Below are experts of layer 5 (counted from 0) of a mixture-of-experts language model. Rows are named router (the router's row for the expert) and show model dimensions 0-127. Each number is 128 + 24 x the weight over its row's rms, rounded and kept within 0 to 255. Numbers have three digits each.
After each expert's rows: "comes before" lists some tokens at least twice as common just after its tokens as in all text. This comes from a sample of Wikipedia text that the model never trained on. Tokens count by the router's weight.

# expert 12
router:154132147071145088112149119163130138161113107136145044125168107161121163119113121125135106123134110115135107089128131153114155111096129124144142127099173136128133100119115140148118062131149138151159124137115130148110100139141126114096098128154125165125136120143115117094136156152111158175097135099132113154153166115143157071140109159149084121099088122105111138095087106113138156140137
comes before: " to", " of", "ed", " by", " with", ","

# expert 58
router:122154103185126164151135159117134167103103072101125149176178156119148125128178127178125179140153087156111097142149145128124149139111118120116119144144139125125093139116114145150104096131161131121159135144141130104119110074149093140110133146133093138110121170098149148192159142160124118114124153136102097133149148105156108113114136154131118139124155148097138135106098159100093139136128
comes before: " he", " the", " it", " they", " she", " was"

# expert 48
router:132124121100151126129154119081150150095099109119144130148099173179140116125154129157121140104151081159110079154153166109138087089135146102120148125162142094133128145121123078153164126149149132136109139150137145104132134101148170110170143104090110130122119108117154141164142145096110124156181139120136105091146124115113135107129158140154126144140168183114149128085071142126105114133124
comes before: " the", " be", " a", " his", " other", " was"

# expert 21
router:167088125158120149156141128134123162107077083156127148137116130161129107120117067134153129115158095158131145095146119137122088115140184125153163113102139101113114123104113088138119099121137124161117109134156148154139101092148173161161119082141101149115133111112115123090131169095104121138171132144111126089174166132125168120130132141137120151167129151107163121119091149144131115135095
comes before: " the", " a", " his", " their", " her", " its"

# expert 60
router:096114126148121101129109166160132109140107168156137149131097139121092129150117172096183145125152088128126145134104145117169122089140108163105126142089156124116150103110110120158106151152118102127145131096119141151171130165112144112149106151167109096123118116112128116158106138120132118113106103121169119093052127130150123111138119151121135162140193077103111136123139106147113172167140
comes before: " of", " and", " in", "\"", " are", " to"

# expert 65
router:127092115163141146160106107104130128132115096113121102156128120119131130147180084132126136148116100176129101126142144087125100145159121143144108144170116120144081121110124151149148121046137087172108118157133151161157091095103100155153096136062126136122109144136114135139170119107088117115124126173094145085156137118123143149119132129149114140135117140135145189127116142128124118105147
comes before: " the", " a", " 199", " 198", " his", " 197"

# expert 1
router:138145118120158153134110152110126087114108137119135154153113138137107098099129128108141108123099157176158158134153148125167126108107137106094147147144152131117118130098177104089116131129107125153126150188170078158111104075098137173147159117125176125116095138140077133144124112101113152124129161095131187106127137139103120123133140124101136091142100152072126122149136146134143136172142
comes before: " 0", " 1", "\n", " 2", " ", " 3"

# expert 69
router:134097144137123123158141137128127139112113101136128088151066097137146131162146106180119112186132101125121128128155144095132090136140111084157144116133159116121132093101132132144146119091155131171078098119153154132153086097155158160128085118108103142096133136090154109124154126102113092153153170163103101100113122140105172125117116098157121155115113158121150146154125143127165102110121
comes before: " the", " a", " New", " his", " B", " K"

# expert 5
router:147129104146129111153111134101146095109125143126124114138149147135098091141137125107106099142136114114130121102123119128205114147099161147142126094165130133083126141125113125096108155156113128135143136166177107147078095098134149179108143134165153129097144143103112135103136121165113149147176133125138109079088114133139075129140120088130129069151159159101159110116142138129137082159141
comes before: " ", " Party", " 1", " Candidate", " 3", " Year"

# expert 2
router:092079152100116190127129116108102168125090144124120131137140113127150101117131130141210150125103144160141149112151094110153122133140080148123094128185153085107122104122149145083143137141109153100098136134164137120079135110147158169124115119118169148106102103115122175134116148103100105128141115111118140168143141153104140116155124142097132106146154146118087095150121148136131148136134
comes before: "|", "\n", "-", "|---|---|---|---|---|---|", "|---|---|---|---|---|", "|---|---|---|"

# expert 7
router:189065118067126102123094099134122138114106167122159102120101159080139120173132155107063150153100093123155127118108115136120131166098124126124105136107121107091125146140084147155163124106152127135149177126118106119127171129133114147134130141164123153124126125155082129099129123133139113095141117121104138121122141114139124119128130110146077111116108173140083138083119138150149143100144
comes before: "s", ".", " of", ",", "s,", "s."

# expert 41
router:142143120096149154128129153127149135125110133153140123129104148142142128063160129143092133126149109135169147145151092140089154135110156127140108120098135150126123145117112154133113100150199136087145134123120103088088169138119126180102138144156125117106103112118163155079119112160118111114136129108183154149161125090114119079160129137141107112123096178123089132063117137134135149143138
comes before: "ing", "ed", "s", "ers", "er", "ings"

# expert 37
router:123100138154105131151128154128114155107095102161119168124103115133088148096097094117147158132162092131134150089104128132148216114119120143112169119113184161108159106107099115141084119133173128116123138098135152140116128131132178116147096126156103138115117096094124128120152154176099112132139119125130154113149168139146116121147123168136109177134143104121098091109127138125093146148115
comes before: " to", " that", " the", " in", " a", " of"

# expert 3
router:128173106130110101140103157090139103117124112139092127146069137128111119138163122151173108153096116142113158138128066145121084122149124127108121099187158143092129107119168131105115146134111116102115134153153104156065119125114143100128163135158142115114114115158149141136124111125096116157144161079128136097157155142099135101136146102128130107122125126093131077173121143153175100138120
comes before: "\n", " ", " 0", " 3", " 1", " 2"

# expert 17
router:103126125087101172139113106093126140105143136099175121128128140106153107194114141130115109107091198122131169143129127134113098146111099095109099124144101102104137140134141072116159138102098157126128100170151123176138114072137128156132100136137158148135157168110156085105162086082119111146120147109104119131118093140142127120156108132124133128144127131115136095147142138131140132100163
comes before: "-", " •", "″N", "°N", "′", "°W"

# expert 8
router:144151117154179069154095117134120140134108144154186120123124144088115140126115133086177175127142124089159123073092137143149135091093128137119138137139144121105106105124099125139139111136174116137135163112140127153159089107123125134164101141106099098127139119141135117127138171121103157155088084108146094089123194118129143145097131158133140147121121119099118173118132117133144129106100
comes before: " of", " and", ".", " to", " in", " for"

# expert 28
router:114112127085122065101170102130129107137119114109146130124109146138077131108155124173144142136134104163112156143091115150193140128154091122121096098145139128124163147124130107146131082156105096094102148110131121158094092166143166111160121144145134106109107113165125130096131115137137140136087109130136119115111120134132119106117160140098175145138124106153105140179141144180108186131139
comes before: " |", " and", " in", ";", " (", "'"

# expert 33
router:116146117082142122167110184108144127094110155106113144132120141134169134134142124133102129119130141162147154138110105081133112110117086081107086121167125119147120104103147081149134161117121108165140093171144086173135149093106172106085104129110143148104108119097141125143129143138135144144122112073138172109137135130109107069146166098127102134131135149099136153144153120167141109118134
comes before: "\n", " ", " 0", " 3", " 2", " 1"